Below are experts of layer 5 (counted from 0) of a mixture-of-experts language model. Rows are named router (the router's row for the expert), up (a neuron's input weights, with its number) and show model dimensions 0-191. Each number is 128 + 24 x the weight over its row's rms, rounded and kept within 0 to 255. Numbers have three digits each.
Before each expert's rows: "gets" lists some tokens that make up at least twice as much of what it gets as of all text; "mostly gets" lists some tokens that are sent to it at least half of the time. This comes from a sample of Wikipedia text that the model never trained on. Tokens count by the router's weight.

# expert 8
gets: " |", "ed", " his", " \"", "ing", "'"
mostly gets: " Robert", " died", " Succeed", " won", " lost", " received"
router:139139134104147125105126154121117109155148101102141115138156186108087110182140092163175121119101097110121137131116167116109112152116141166079135139093141055123125139167147116179137085127117091109098114133140091088144105115137155154141129136134130115140143098111119143133133145101135097122126110156157152160108117152142162159171088140127114133145160126141123125108127126150099092153107107171086108163173122135161163130093108118100128170123103099133107076125096121153092162143123112109115114114128099124163153143128139100145102166158142138146148150136147095121167100120152138122
up0:120110117139102153112167143144150087158177136165117150143114177089184102115130134130150108131135100114144100123117111112111135116129133114159102131106122119158129067072161120123108131142123144141103117116115103127095122106137112151149132144105115125167128173152112169134147153080111129108134124119155122119087126128119153153130080167137148151136125139120148109147136077107122179156121097102112160082146145105065136116138144096141126069145113103137102129132118166108137194145102184124145138116121101141112172117116106150093142137122112118139184157100124139136151142121152111136
up1:112135130051129167101144144143137140091146126171128178132112136105096086138151120070136125099121150132112128106130125091081158126117122130103143123102076155112112104131145168153132166125157095105139120125131180168113094129126127104103041125143141114145125097124108146167106147142125118141165119148116134121096167123118127133155114136118118127117139144142150089141153148145119118124121163126112128137077140094121141139149144093114102162154118090152138118084107132129103125109140113092184139137090142170143171141140164139117092152142149088146120151140147123132168118094118106129
up2:114087114099149135162094144138067122156125102142112121145123135162097141148133115126152087112073114140112152088112144137084124139164164114065113141103129148161146128151176125107078151146173070176138137144146128091153107107133128136140126177164090119127107132176123153133110104112159164126142140122139097149123147124086150124148146101088106123124168123127130119120135116158119117102083133118126071142156138114114120158084153158147112096109136165148089138118132151108126131114121091135137157146150118152110129131129095165152149143131106126155131102159101126125135110139162152088
up3:126137083124134157113139165162107136161080060130123146128114129154140131123152130131124111137129115109122113151130155112110126113120107105114114164137099128128139157121118115156159129150114094135060123159133101135119169142130126121148131116141107121137137130146129128152141137112173140113134162156129123100091169090127175131136097096067165123106164108153130143141096139097087139136114144157110147163101087108128126140144146070127114141193099132198100117133101163118124146187104109134134078134119115079145145122162169111102098122162117121121145107124162092150100123131135123150
up4:107155150103143114095122163120146150145130108123147114109126138117126122138207127155162144148135136105165121131107118107154127128087117116132109125133172167084118102132129128187189117118122127131124110072136100121097149120137083115133114149122112125145123115141133139120118113120138083162096074090149146121179134144134139135130117113081124116109104122125146127110174172165113096074138147139138119147117124150142104103150189111133134100122117092146107130148170130110176102126128104154099147124151148156085158093138137110110067151114099147109142164166128146107104101132102147140
up5:139156081104104140107167087112106090129120148120177136140159102105111140143099117105152111119099088116123090108156143109151108120125130108150139113131123116116106141105107130124143160170133141112111126167147141111154140132136131111131180091164114133164144142143130150100146133084133080096157145142192135132126108200110132142127109101115120158126142146154153119134142152129119156143119102108121067126130122137093121114126167115142099125138086097091131137179181126154153112118102078116098097119146121143103167105162147128133105141144128135123166176159112109155129100125129097183
up6:143108144135138104095128150158104123127131117128184116083172117100098102157118120169144136095152110120129125109105119074145097139125095195120132128098114107137141152113105117136142113101131118136078131110114122073094144174114149173108118136135125130113156137133089153177106079102156152126145122133148125136158120138158154155203103124164111089107142106132128109147138097171133102164127124147183156125138120110141119101103149121167116198113127118138084122138135114133099157137144127152132101117130080171109120098121103134129135106099111139149156132127136108142131106136154150148
up7:122146176112109111140128159117113133114124163113144118088122146134116115151135091133146100141140158147133103069086123120120100066134111113131097141105125101158134140134165092155119148146150142110121130118136118176147080151117153174162162109145127110143146118138143150156126125143153109134131120121153123144153179126149143124119157157134095148090099105201148132147119146142106153126104115108108065135148164099154136122081157123104105148132090093162148106131126131110092138141160102153088119123134110149135146111120110106129095124122181163183097120142117102139124068135099103144
up8:095127124104097091146107121110141147128109102114116114123159071111124097155181119117158128102112077114135099162143108105107110129175157157109140100099144134107126176170118130115117159151099122131128137135151151097149092114129136132125160124157139102167132101129150106148087133084113127151112126163104112143102144164112136187170130117103139178150123162100118151098109069134116104136110141130114124143138103119108128154107089152116162170102096167162126132134128115122131146095150126082140157132128112182163150152161169115120090162140158133124140131146146132146154092114122114100
up9:121098117162152121140128133132104137106187147112117101103133173117137070145146131135139114133086146125116151096136107133119089146111142142131158139138129107104149135115141132171160154105111152115110172106121096133098110145180170139126086118139127128140082122117145143117144128120103144141146095165167140141121105140142138130147115125137155170092105147125112180137113116159088145110131134138138167096131083144107097175176133167160110103121115125179162124101102116114094132150117096151131127144076109085095146139119103149165110099122095143123053127145111100165126120135161136114
up10:145110100120130121102121115184144160134142149133138076063116123117124138180110143092126111103136142176148139123127125112116100139122129122156103130151128106085115162139153123133127095122134157155055131124128070131146112167072121181126099122135156119154138116103104149149149165114139142091150112124172121153144106141117140140117095083142172159125133136131113128149109108153101118082135089101140127166118109106147145115151085175093109147166099112163121124147119119135130128108100142157161148136102125112134120124127129107168092130170129106202122113158111123125131129156129116116
up11:090136121103123125133106114105154124180151090114140116149188130137085123110153113126099097104094084130155151097119077147169102137150157147167113147138148082132158119152149127141130095155117142111153132115181095147102149103108074170103096125140107133163191104093130084138111118102141129150106125147155140129099148140107162165127086162134126144128147133109163102144119116149142119129116096105105104165114111150133107151169093127118137151123157167134081125118130098162114109132115156126138152115101142107127154146092121142125105113153132119111180136161121169141122132129097134109
up12:120091145144132097097139165133123120145101149116115122080164094093131181142106144144174139125068112086095153141110121116095138186123101137140155144160151117093109123071135118157150096178141100123120130132174108152155109102113110121164157129141156125145132116110118137094077128099103168139112155145121113152146129098132063168143121085128076138146132131141122113130168149109150125113119139180096085113110135133108154173155107150130141110130081146147119140155123115130126115157140180108151132135139128102125119116119148132141146144127122119080111119133145137093116116096151126144
up13:113139129136110141076131141144116122168097092153141096115157137143065132153143089134171107083091121164103111109114113092085113118150113124078125138102138133186129128163149169124146110146120141158120090150107096139147102088142138148130184135155143111123144193149127137106120149148139160171085115125136097114063107124116100150123156150089123092147130105096155116138153129143114128097100130161121135143102120143106116182099116144144113111163139121153126124125092109132110131157156164121147088154132136129118124148138143120129124114072146152171137109130134139151153118137160116138
up14:111135105141124086109121115124099114140111138115154155126138133096130087154132107142180144148116115126134129153176155135144084132135108201133138128145159129136096163104145101152088150112109153084122139105105157109142087131101116138092151139117151139129139112142106122134168155115155129117124155142202085142133113104140142074159156107152098107102095175121104138135151179146116105092117104131118127128120108116131138152126118142153088158130112160104107094102132137144128084083159132182165097115119101115102168135136135145115077172110129122112126141158105149134098157126137156117
up15:132114082091115123150128152149124110148123110107108179074119168146149117145082146134137132129092119132118101141109103127174091150134102148167129105122147118138140103139147156152182115117156146135126119101132152120079157137076142171108082130157118152132130129121136156111149131132128111097104146128146124117151137153102128122127102120105076127138158136109161130106078121122118128126156107153116132129156113132153089122088125142143102156097119139122148080099105128103084127167123079103116135171118100141148135114147174112164084140119115200112155163157144142170170114110157129129
up16:175150124119156142104176137141163121122086126085144110142134118100117149142144100141141122114149127147116125097152128124108130165154117140101140152108148115089159172143169193158144105139135143108121124117152127109078128128157110157108130105108147123162126150143167126153132125149144111140095107144083133072116109117118158094164156149100125126124145133129115148092100177151097121096113125113103130155136112105156129110150122119097111101154102100151171091158161130084125117096135150117135107129120083132096178109130092072172153113149112114109149116149093129145166091152153143099
up17:109146125125123133091119141121141123154156100114118202112162133104108165077130086122114118147107119084131121124119123136136147098114113119134101149093140136138126114138149137177167117151164118119110135085128123119126116124165152135096145115094127135129147101081108152151158139161121136166115115149136103126147121120169137162136112136109119079158149170126091146102139130139138110120076123137138157168121126142146116140113121166145110152120085051165152104070143108164144131113092117126120120081192186152099127158140145118097143118143115136092145098147101133105135148131156146137
up18:094126146133135098080121135131119108194137112110134127130120175135164083117142152142133109137106096137116132165115145142103101123154109116165136102131132138122152144099121143154178104137123116121149153115124107116121127153119125114127146124100111086102116137136104154117143133107104139114177141174144084117068141099125145102170073145088137105128135127119114172105190157141126178128129157093137098119123101156149150121144095163124110166126144108109124099149083137149122134155134094146149143093104100130147132105160157170101095122090139147124153098112096148132107129180174093129
up19:121128129146128092086118130118163148145124136123110138141123139122148130116119159183150168124145108111144103130146154175142107155140168170091112114133139096130149138148154112113118113098115132154083137114141130111145166135154126133183098112130130108091125085118106159157109084059147145104128103156107202139141130143111181199101137093144133083156122130122133147098100128113101158124140111157097089137140161113110120135084098134133146142148099164121143130114074141141123124135113127083125091114107098124154140121098129148135095152130140125117126112109148156100153096145151100105
up20:129120108116110127115147120130124117112187090168136154118111114102121108090151116120162099075127151147145148122107115141133157116152186152147103105110136163086169112107128103085134090083142114108117126091128142126147119116090106125161108143126112180164140119147103138118122169101130124169160122172115145125086134135185111129144166121161121109080139154093128112136107123137098156108151141165107135141145120102105125126125121103094155096076080117140127144133102138100104117122153107137101207148131087139142136141140137161145095156153142119140099124139130149114141143168113105131
up21:108143135125135154072118113138139123121133110151126132110107142104091127127151122141103140137122136187103155114126139131154146140118080151106147073107138099127103101106112147150107135063131110120132122085141106121095097157120125152104085134105098107149120111125127135114154144098114183130147095119158110135116102100205111188183126137114165104133152121156170130126131114126104112096133112124137172124145165181119103082107105150156105105136133107137135126180167112135109125138125159146108129142119154167117142131135114057135118130109129119168132150124154153172132146127127157158
up22:126138160154114145154155131154114116167147146132149143081136103135090152121138116144122150127076149140127139119099163090181147121124142142152112118137136123122122118114139126181164090105100088126147126112132140144111114106131158121057098167117135119110166140169129191101169108123059163131072098195129135116136110112145106152122105133077106138085130138114151136153140135103115121125087088134123146172163136100120158150085146156138136114103100110140093122110153158119145133114109140097113132110146109116113148122111106135172144150138144158122125113121116107146095130098140136101

# expert 2
gets: " |", ";", " with", "a", "k", " City"
mostly gets: " York", " Washington", " Carolina", " Angeles", " Chicago", " Ohio"
router:161140104122123110108142147087083103139148123152112187105131070114135152146125172072099153132104108112117143128130152121112131149157121163111162178104149127147111116120150110104151132121089150137160114095141137115132102096174123133101102132150109088118107157137114167100110146091150116138090097141166105152120113131135159169109100119122131118187155161124195124094113087156103066166106103131095099143119100133163101120127105122145123107134114124130104120147121124125099114152142131133103169123140110132133153085105108157151103131104137141119113147137153131142101104112160162111
up0:145095111140146122076117158093147103152140143145107120148145151109121132117110167109118116115143117156106088154130084147124115134179079142132108111132132166138127124128139107102141127123128100118133126137145080095149114130131089170160084129095116117170093119150123128129109128141168155140128073100170110141061089121149135141148138130122143193127126108122148130119158112120116118122138125109141110121167139123126137149153153134150121104132194125147090147190097138091141162104109162144107162119094129094128171094136104118192127123136138101140171129093145154120107114106114154118
up1:133147188077124153109123123148124072089120135101147130129126158105112104131162120160170095129124136119138098123128112084109107124134109112135144152114170147177119128144147134067110119106153127109159115119145154155150122130126130094102100123154135124128136141121118170141100110109115126143148132129113123147117122119119159131118120106161159163098126168097119156131167133136104095132118138107106095186111121141119071078105093089120105119122087135112173125097112144113117109128149112073150153159121127143197181118093134133164115125092162142152103157145151124116153134171098140119
up2:127097065090167136086142145161102123139120118087129143124139120152144171142140116118146116111105127129137130106113173122157129118137120115103122138109122162142117160098156154121108140150131116118114129131142141166091119102104101137121165134148097125140099127143131119150158098123092099155114135170135114147113141114122127112196166111125081118133142108094138090134128114142137163096106126141129096134155135159082197148117113143143117125102187142139107109135160097130138089139139130118171107118108107105102175097140082090158166154092130074151118145173130131123160102142171145105
up3:149114101126136134101123173117120119075128122131092138137153121124114164132177159174111112150113095167151181178135134104134117134098123150152164179145110081109125150130139131181134092110166167110131119131142094125105154148166157105134094141097110084139141174133116151140128107171118130119144108138131135132131111104140166138139105076141173146122146098136135191113129105126101098171106133128113114128110104136130146094177096125128152095136120126182094134149109110120135108131087142155116093115106104109119143125115120160107128143104148144133113112089128091122102097145103139088
up4:106147127085083151096150133141121153138121112139159125108127119105122146145170129147139146168125131131162125125128135115137109160086131182109132154173119145122101109138138114185131151122115132124121112065084103153139165148183115130102129132130174102126171152155141095126096126126121111144116107129126136130120164166102151152082108157103137127126130124077134076127138156164095091089152151133142149105144129128125155092117121129132140111146096124117102139116107085086128109157120141088087155107132136120102144172148118061151100144113081150112143108150146162118143149107136155097
up5:109139122122081156122130136130100130150106165122121118118160121105097128135146111101121127057129120107146106135160113098137139103158087120145178125111115197122116084138146123120145114114102143109092122128142086170147132117137131125091153123149111116182119143122153150130110145145159116099149103087158137138114126130120163135172132161113136167134136131151124130090139155146111126135076154138133101119140094143156141104130154101104067158141144094141126153167187131115141135171089109126118128128104142129097167138110134155156097112138113143110138165120121076160092135121104097192
up6:146128144121105149118169114136102122156117086132129154140127117068126104161106138125162063123149115137157124085114083123147098106104135128102094131114172104169168057130124129102084096131133113125152085130101148134107153140152126141092112115145113063153073156141130103162130150161104152127123093164161118104164114127124151130138090117130123078133143145143130104110108160167118097144132120160116120147132129142183152138141161152169136158159149135122135111148138168109096145141119132153140117132116137108083137139106121147144113133060125144141152140119145103132147144137140125133
up7:145112138130078127147137114102155101140149148127103116102097057139130111158141138082134104129131138103138143140131137118130132119145153139115082141143157129166120091121160116100127110107127147110117137115151150163139117128147188148117155139119109137155115108099175128100153096105125149112167116151156099118166133101133199110151144124109166124095141141133131105105145134141097122125083087141126078115130151128136123121086114153113143123121160101148171126148153146123106137078137096074133125152131129124129141187113162143141071142161180183109117135115136116103114087115118119168
up8:098127131137098092105116121123152112114139104111094154098164090089089106127155137123137128129125109073149137178118115126146118126135145183065144109130158111070126160124118126107145181152109151173123113126162131111138122096149110147123134110107153083118130117122146114144061148067144173146118134161093073125115127153120191151116147113110118160144150125110155146129138135151159113092126120123098100120154152131103127156091135138154157146104102158120143153126133056115128130114138140102133118122133153130168150120129120135136129162142126128107094173142149164142134134151129154137
up9:128108092150136155130130134152117113137144132166128125112127096093160116121113127094112215140095145132118110114122149147154131129130136126094112162125153137131117046111130144109115105082133134097143142119143110098089135143129157129159106122128137099101159182132108158123143152150116117110113097156142122108162113136094111123135113143110132116124141150109149125134152145092075152160091129164108096136136074190089118132159177186179156178129110140115106107128143106118080154145122081100137115127138117130143124094163125130121132119130142164163137125171121119146104100137136135114
up10:123105132133130147117125150142157104137108161159143142118150095126133164069122134125093108141128125143124104125146156090126132096150118148128164114139134128099132102100188131101170118071133158120151112140167085085144152103150120163135130157090141104116104145119113074128149174105159128141105111142101120133091121102116160126155109133088117099124123090113132093124119131149152099148135118144088143123104125107169152114136120136163116161168133149171128098175132166117118181126140152167172127115091115102168130094124120109137099115118147111119096139137108133153116080174166094136
up11:099105109125182080078119117100111118162153087173123091126132132116119101141100121147113095098123064111144143094110088147146122127174160160139128103101145119131136134137137174148114135149120102131139172129136128095109128095152126145098124118128133150128165159154110141103112154117111128099122170129144102107140135163109094147090079150143120134176137114110138105124173129129140108160142141119075115149119157162145120115147103123153139151135154088159077151126169116159090092128122140096146159137087139114141147116123149167136109135141143094108145129114151117150155147096190122127
up12:105127098128118111096134134126129142138137163166081144066124130118136171125134114129139125158070119114112145119087113150110114123156127123122133166114109078115133135074140136109176122150152103110125141107122085089117070109160136108133120150141158104106120142122159179095143183107138143089150151127142133144152152097138122120134111103107127120157141076119164103084144129116135131121103144161113129130123102124105168175124167125145168170144130095169108155125133159103134079136155147091131156164122133109111144088115117155103131142118120130169145133116108140109185100121109155125
up13:111130111146131135100149134154123134156121133115112094111130162106077113175134122121153144085113116120158143149109141138132087143147102118065134147118170180150148151173144113097116116116110146134101110123098110128169144112167173144099160174169117112106133162154158114165132128121174159115108083100179115094121126144124151174148122130089121110145157090090146099108133135151117120091126121130130097126107152128098143114078104117114115127107173108137112119135122152125139139163131123108158104135157116074105117153156120180118119170086156139128137112109138107123088137102141142120
up14:118143155113135130145120118123118099109118119099107119125130199097138103126160134128122102092116121106105129136114164109106133145123143160126130138159138145118139122102156107131107125104137188169165160134154049087103135114093112141094126117104118176122122094141115211113145149096131119114136144142182113126098106102140164155126129075149108100103121163122127173112142163129113094150174095129138108127120100143177118106110133145105125183114100116131116124143126158159144119104120134110123115155120119146099149146121113161156110133063092148136153132153156123135105155141151139127
up15:152139092115129135139108107112106157125171110099129124119132130107136132156121124123154144126139109126141157094131135098154120159162105161125091164131123095089135144103135113156153173096089115162146130145112130126151144158133167102114119074144118147146080100133100101123158123091151098133158138126153124138130158157109165126154098121131134152134106112068166162089090153149116119124138102095089092156166129118118097132114115130130140103146088123096109084124102131093111176134132138130101125176146124147161123111117174156180072148128120158113111134162150138181137102129157111100
up16:191105128150117122120177116127115136168062155135104132144159096092081124104145117119119151103149119135153089092130125131108089150111139147117108139143176180164111123124125116120172107115110123140118128134118142133122169141142126173143113117123114064133109158122159159110145109105147184101122105189137142132130140139109166136129146136120107087129158129132111150099121137141105135147110126131122107095125130147130081147128170132129141131104138125131138160165128177130130128105128111091146103112131100087154147093146189177134153111103078105110135139139118109106150130073131102107
up17:133139126134119113128132113150119113145129092140076121134126127160096143112124113127132169146123108069148121125122144116112145138107132109133100094125128123114146128118168098143174126121125119095168147113151113126105114074152120154113108125119150106138157101174125127139174128101145136201114110121152112132133107083134141141099165117125107134160155170131149139105114122121082098137068121124125140167122127167151123111100118158164160124136122132217151102095154154106122156162095161080156154130148131158133104114095130143140103120081088183111135170146123128111112093119132134121
up18:128137119132101070089118122126081134207136103133124121159088141115149134113099122125116099079125121166124123125107118105146128153139080110183131166096119130141140092138150099096121180126127122116130118097132128145160107134115131157120110123114114113166112165146119149085133111148085175096161080155156090131131119124129146128172139118100171125113115138110114151149186184109077104159147123099153117130095113145113159133097149146124129142152151135116122097095127146111131149115125135153126143133152142144136166099165157142141088131117133076133121111142138154101139148144124092150
up19:142127118131158109111098095143135124091124132118110169102110135098139127089123147150155137112101135117128130129106101156166123149114166136106104157105112096120147127136104112141144130119154134099129119136158139133157128146149104161163108132115179165093155080154080177121143155098142158115115129162151165123147123146126148156108159098147104092132115106108090158131074135132085071092101144109108114103125143132132116139073151145114135148146085141105146130121155117136163107131068149108136090096134138127140148141135151115143058189148113135110121174133164147119153125142143088134
up20:148137111135143129112123102105124132151149089149113113113160116135141094128121110128177140111078137132132128096124106150152151091142097171128129123105107125117122107084174130110126097131138096111146134094125127128139134123134085123154167132130125152116128131140093127150130148135105112143134142118127122152106150162141139146128184121173065142130175173148128142115100178131096143133120132147092080163169128089106140137135085158074139115150120150126104139122132054114133120124125127160127144144125106137118074050156161164170125173116107144140091121093126149090120150117129136128
up21:103121100146132145102124154128077100148111128121156156120121138092117128095114139128105150126145118134146143090122139112135129071115115176129157074092098150136165093083149111088112194092148133106132123106107128119104145118117144187091103130122115141158129116138119114116133144129104191110144127145118111144146105138124140143200143138141114157133113122139175153104132140111103152140142102152127110168125154145108106155096159095133118159165151125153120103191166123121085153139178100122122137144161156139111165114102124130104153100115148091147096129110125116151119138091117096127
up22:151117197110107148119135148137112087136135159126098161114120123090130191123102169162096135130117130182149114120109160120130115137134098114136136125111144143158114139071158094142110072073126113109156117102151117134057109106093113117113151144156157133112137101148117199135121154145120144118115120132142169133123142112126125156180140121082112147109123128106156153095136120116139117113144083103122132173068102153115162139141107166167150110096147162131134085123120145123118122114119088099106119130164148138108157146142147121123092123133129150130154153148123112142129116107114121111

# expert 1
gets: " in", ",", " and", " on", ":", " by"
mostly gets: "In", " In", " Game", "See", " against", " Preced"
router:128128120165099129101125150149111137164154104120151098106124151103115115156185135092112132103095109133124104106123149127131151093155139103130107154098149147107164110119158128154131102141151126120095112121100098172098176137102134169073109138135140111157163110092152133157136143097122135141132145153154081116142124141122149140136154090145104173135145155135154124104125151155107131120115106107124115168138117111151150101068138116136105128148125087143112070136104100122110137126116057110148162158118107134142170151136161135160098113144127082182115113092112090159131122167162117140
up4:139132121143118132129148135137090125107091111149160132104134114109105097153166124113160153135116092122173079135175135117167145109070105141112136119154159152130107114108151145123118114126131123152148103050130113136096125138115118142121121170152134138146105139162170123130108141077121076122108115145128157133182165133152157100094126166112113128113090122142117100138175164148122123115133131135136139129132140105135103117158130133136100084145116074155116130126122155091171132099121131123108099116163111132082141134156098114086076152135103153104145151119144177102097141139178144163
up5:127139076109100118114150105117120128109162167123131136103129165108111088176115147074133119083114086120137103137131139115151136116113114128121127133153169166096095120122096118116123146162119148087130115146153127108120117093123144111150127128140137106163122161160110150098123170133140097122140154151164154118131151171142215151155125143104104133112080130143120140087106136117118118154108141129125104115165131115123124110152101095077116145121131132094161174187173162155169107133112104142135156142114136125123110131152114122134110115107138108077127159176164108107091105126118141169
up6:110143127124124097105109121161132107183152116115166148123149093126102118139130130140181073101174148144090124108133105116153100109121100127106128107131128081127173103137129146138111165112131146100094153147074086116085138170159137174075109119115087114160109120132162110178130141127120168145097121167123117125139126113136108159165125100130131106128128147101136130134142120138103141128111168116154087134149144098133122162162135145124133103125138113146130134112100133166101113119154115144141189133159111092100128091150115116134120131087160141167113129137127073167155088133154144161
up7:140091135097115107127168163113100135151180135135082125114150129123080140163144124092140085141134122124147107123058130133113098093136164134101128123144145107127099113149101149110159121122122143152137117109138123128148135191118152129157149103156119159137153084145157132168087129080098133120158097143119151126134098132159186143134139160127147156088104122180140107121148146128117166142128124113123051139153125117130138146076114110115166106147103108122132113130138161096086122117162089117146138125104111119120142125115164110105140132124158146136095114155168112183125132097144110135
up8:141127136124096145154144151123121096150123123125094138110155095071112145150166084110104117134118071120156120143127097088161126081111127126165114130129137130069157134182147151110110183140126157126076134130149121156139164080155170167180102157135136146116136118159115085111126126105128168179152134153105095134139115145186135127136137086100138125147160113107115155107124104118125154113118117110121124165158096123086102178152130148123155171092103136123148115154112131110119135122141142107139097096114122177101124126112138109107106134150105107110140140154124140129122106137129156110
up9:126081162141140143100142142166126092154127148170101114094134175129133104124164180068096180095143155101142139131134162146135097169127148152155100132122137111143124107115101158130126117163120120126108137107132125121105141085148099145142124116101099122133133137129159140125169076117122118117060131199136120100127123095110154161148125106111108147142096150139126111169147084103105155122116100112113143123125128152117104160129174133118177124121108124167131150175083172111111142115121097153123115131147096119112155128134074125128123114169125136100118147127117149162117143116137097105
up10:136119125083148119130130140175172149145114121135162118072137122119105158152155090112124102123121148135168134127148136108104082151128104152136140128153114132102140148142193117117164101115121149119096134170108129105154105138114124175141105100167162101139162101074130154123128145121160132115178124146156141159087103084116142119076120137096158159159180121126123134143130166134102122110128127092093128126131116113133172081150128168116157114131095107150110124122079094136140093089103126128136131119115109121141119182110151102141122144144159117154093119153105148122095128120078115141
up11:115142104112126105150123128115154117158172075149101133102127160132147145133149116156118124114120110122181148104117078171146121146140123145162101137102174109110122087145154148126109117139099171196147159112139089134150149095105100164125143105112121120107133124147111149103085116118086115115115161128158088150135153195111094156106119135119154121157116157093125118127134148145159146137092133136131096100110114126132091092148093139108150134106153142134119117138159154159113105147169164104149176112110128115161166117093137128131083137117125123134146062145096131145106114104143096133
up12:143101121150124156096133139146101125172126123148141138082147110099146158105093142118126136104160127098132132125108157163129132122160144139146115123101104096121136108122154089134194145117140106112120128093120107160144136128159174165111153092178137141106130166093141141126108165165145119149140120153113164127130086132144080180138163144114109138137133173153174086145119145145157120123114144115105115119085150102126149138137129142124127146165115104126153134070122103106145083133161129074119146124133114085100118133128123116139111091075104114111128072102171142114105099146113121083
up13:143150156133163104081117155131098126173145091132109095085153137149097106132078141141112120128129098144125135089133142142148091148133103153096140159114168144172109111157132131105140121146101150141109085141113109120118161075140128149112181147109135104139095153099130115082123105126183185108098108103141100145135138124160128129124143134102173121142108129134146123144167106155074096101144149100148132142153109121082172130113108145114104111139157137156110095135138157132122158141148145145158088113177141126105132150173091121100107161091158105153115097137113136115147132114146120131
up14:117147144161128100118126155091154148096120156099121133143097148130107098129147117163181082128105131130166126124118152164127071157124081130110117144143151126134119136127117135131141158123137199158123132098119151102131146111138158170115094121079122138120136049154112190146152131124163109135130131143156082114127137110163166137149145083099133084136100152158106078156131150117112163090179102148121148138125114123124129113107140141138106168097088135147152084147136167131135090100095106161128115109126110116127113130114148127136110125087114137107104130133134112147131100131161144135
up15:155089053122087094154131128120152148118127140130136093094148119147139174140146147139157131120097113088125110121105105099125092144153131145109115140127125106098128155114192103130136157078101135187149158100147133136112137150080151151190097122163113127140110129078099136120151145122126139099119158131129134149137128130113136143139099071116119149120144182147132106120093109145119078110157148131118113109174142144111108138112163143148114121128139113160139093151134099080166100107130112141137137147140125113144122100137142133162093157147079200116154121129137129140100130129121141130
up16:098099130137142135106138114126164147171053139146132124172183143128145145079101139125116118115134125113101112105162177122101138138137139116130134157093149139094110159102148139097126102121103184120095088155113177137165122162143142138096152132078172092150116157143099086147165107168118132145108093097137100164134118123096163132130113173162124127128136147134119158092127145133092156165113132084093107146102106117126084140144103152138133128120127122116117141169125127133153107099140141106142099136123139101141126114149176113182115110104102111111111137142123137150144122136160104110
up17:129147117136140064109107153117104153140131110169136159125120130134106161141149124128114120089112092119111124122069136150143156103116086087134111144129066124144112104199138117148137115126171133132091111103111130158144140117172165163098125097112149098128175103126122126145163134150169117140143099110136112138118100096129150136121114169106070126108131127116113155124172141155129141150131120105124154149125129125128121119069099152160150129167122114167137080104128146115126148144067150103139143112162157167142130101126136090130111122136074133129142124176149162105138102126135153157
up18:124145097124116116090154152068115148149128134129125139176085083137154100121133149134132124120115122107150165150130139155086106136158096094165137133106117157119117133117110124107113137105140130098132104112129139110137104164123098132124102110104114083169085210122115124096130154113130129096143117156167136132101146120120132147142110139099149119125121144133096155145163152122141147122138126102134145116146115108096130103120170138139104132089160105144118131142132150129126135155162104162160067155121182124159114120169117190113139086116124065163117093125099163131122114166160093164
up19:146110115162135124126124127126127105121168116136122124120150137114139136140143106126124141113119134159142099138116111120129117120130168142097116119081170084148181110102154153110117098117177139075106153171157117149127137155089106142148090118090107193169141093158100120114091110109137191131123112134135150152110147143130116167119176067142139092163107107131087170126138145139124129140127116137158092090114111082156104147064100145133133152122111113148172104119137129127133109127119127123130073093107158153095147146132145104150087155118146117155117127133135124123175097122140109141
up20:122126135104123094072108120117137145124145127148123104146134113144153090098133101103139083169108165098122150104155116129092120112166134131112113122116136151075120123095140074135135146158132102116163140125161148154150121131143116127114104124115132170158126155151107138146143135137116092154144143173134168173119138163161127109159130113165101114089170169110157096154111169115113148111129114129101113107151075096144153148121116124108117143120080145151122115135128075119131140141129086101106167157104084158087108132115119192148104110168143094155146126128128124087131171123114113107
up21:106159136124079138123123140104141117138128103151126134119107155119126088151192141170126116125130141151111106104104140144140111136158099108084137101127120105077146100102157138132102127081122102148159114103140133117103133117114174160107128144106125125140136110161156153092140170122075104126192122153105150104117131111146130162200137139141118124128157121120158132115107136104151120143128092121140139123102125127132082097114159121167117083121129120180166110146145120107096174140120139115156124147143170153084180171135073093119127155103119154141132155117133109137145132088131087125
up22:162119208144102126128153148147081116183128174109116139089155132097106152114126132142105134130097106143084131110132115132146144127109126126120115134124126137137140135134152115133117131114126129148164132131138091119076104109141135141108110147134162154134138093183136179080178149157092138136164137126111150121140160128178150131151107101078108169109093118102137143135157094119085090121130102076106139183097130166137167086104153124124166097104141146106094126138142134094099135133127115104114137155147099141114150091146091110122107123149124123090153127143114107148120129141145150102
up23:138150146150098159133102172150119134171153103142170128147128136111112148112122153114146130125152090093157110075136113166152097131159094117128114115130156132126111143089151096157085114143118156074152111129101135132095124125141138142101122135109093170136108154114106110153145132113166104119121122171084159138128140168117136120096104149132141111148104126114122083148117127106124129127108088126164116108151135118151143115128127117159156184122118186141109116111129154112148115118148134096117128101196099121134173110153146085169129132114140082131152091138171096128115075141145127073
up24:108134120093104092097111138111125111120140112133116157137136125106107108147122118100153108144078113078122085130112101123138112143110148131129188129145103136121133143104089147144152198144083107110142143121155088153144117129129107091117137143090129130188166134112107133119129128078149131135136140152141101132135135089125144129127163119110123115126130161094164148149148120150133117128114146123111100132145188162111106117124104117111145143136131126135170109174127140115153157093115127042129123098152152146127157131141146153113100129144192183129137136151171135125119159176084105092
up25:113135164136121173081145120131108158151100143173132141124150135128124126103126121145128115093125149152113102124099115111075138099147141121104140131148101092135125117123164085112151153122091139091082089111127125125117174132102129136118128124177133138123106149143142127154130187131153154086120095149094138075109140105138117151136110087160120112133177118160167124128106111097058171134144125156141144150129133147067186139117117114128146128161107082138122128099154089144130127175126135143136135101142100125116139142174155137166107152127155100135175107122100110152097112138134109124
up26:115138118122130111127153129115151138072161141147123120103128127133088169101128091123110122112111103137090106110142119104153143120137127148116122131132155121111121122061109151122135132109092124139121149151140090116104139130150136150122183157164120120135154117121094152123171146117147114131167114090144112158110097123131113181100137096063128156097120099123110142125128093131069091170146088163158153135148105100133169118104158111131109108121151129157129120142138081128184111143117128141145143106135128130126163144127117152165091129119131179143176143190122089168161115160129088106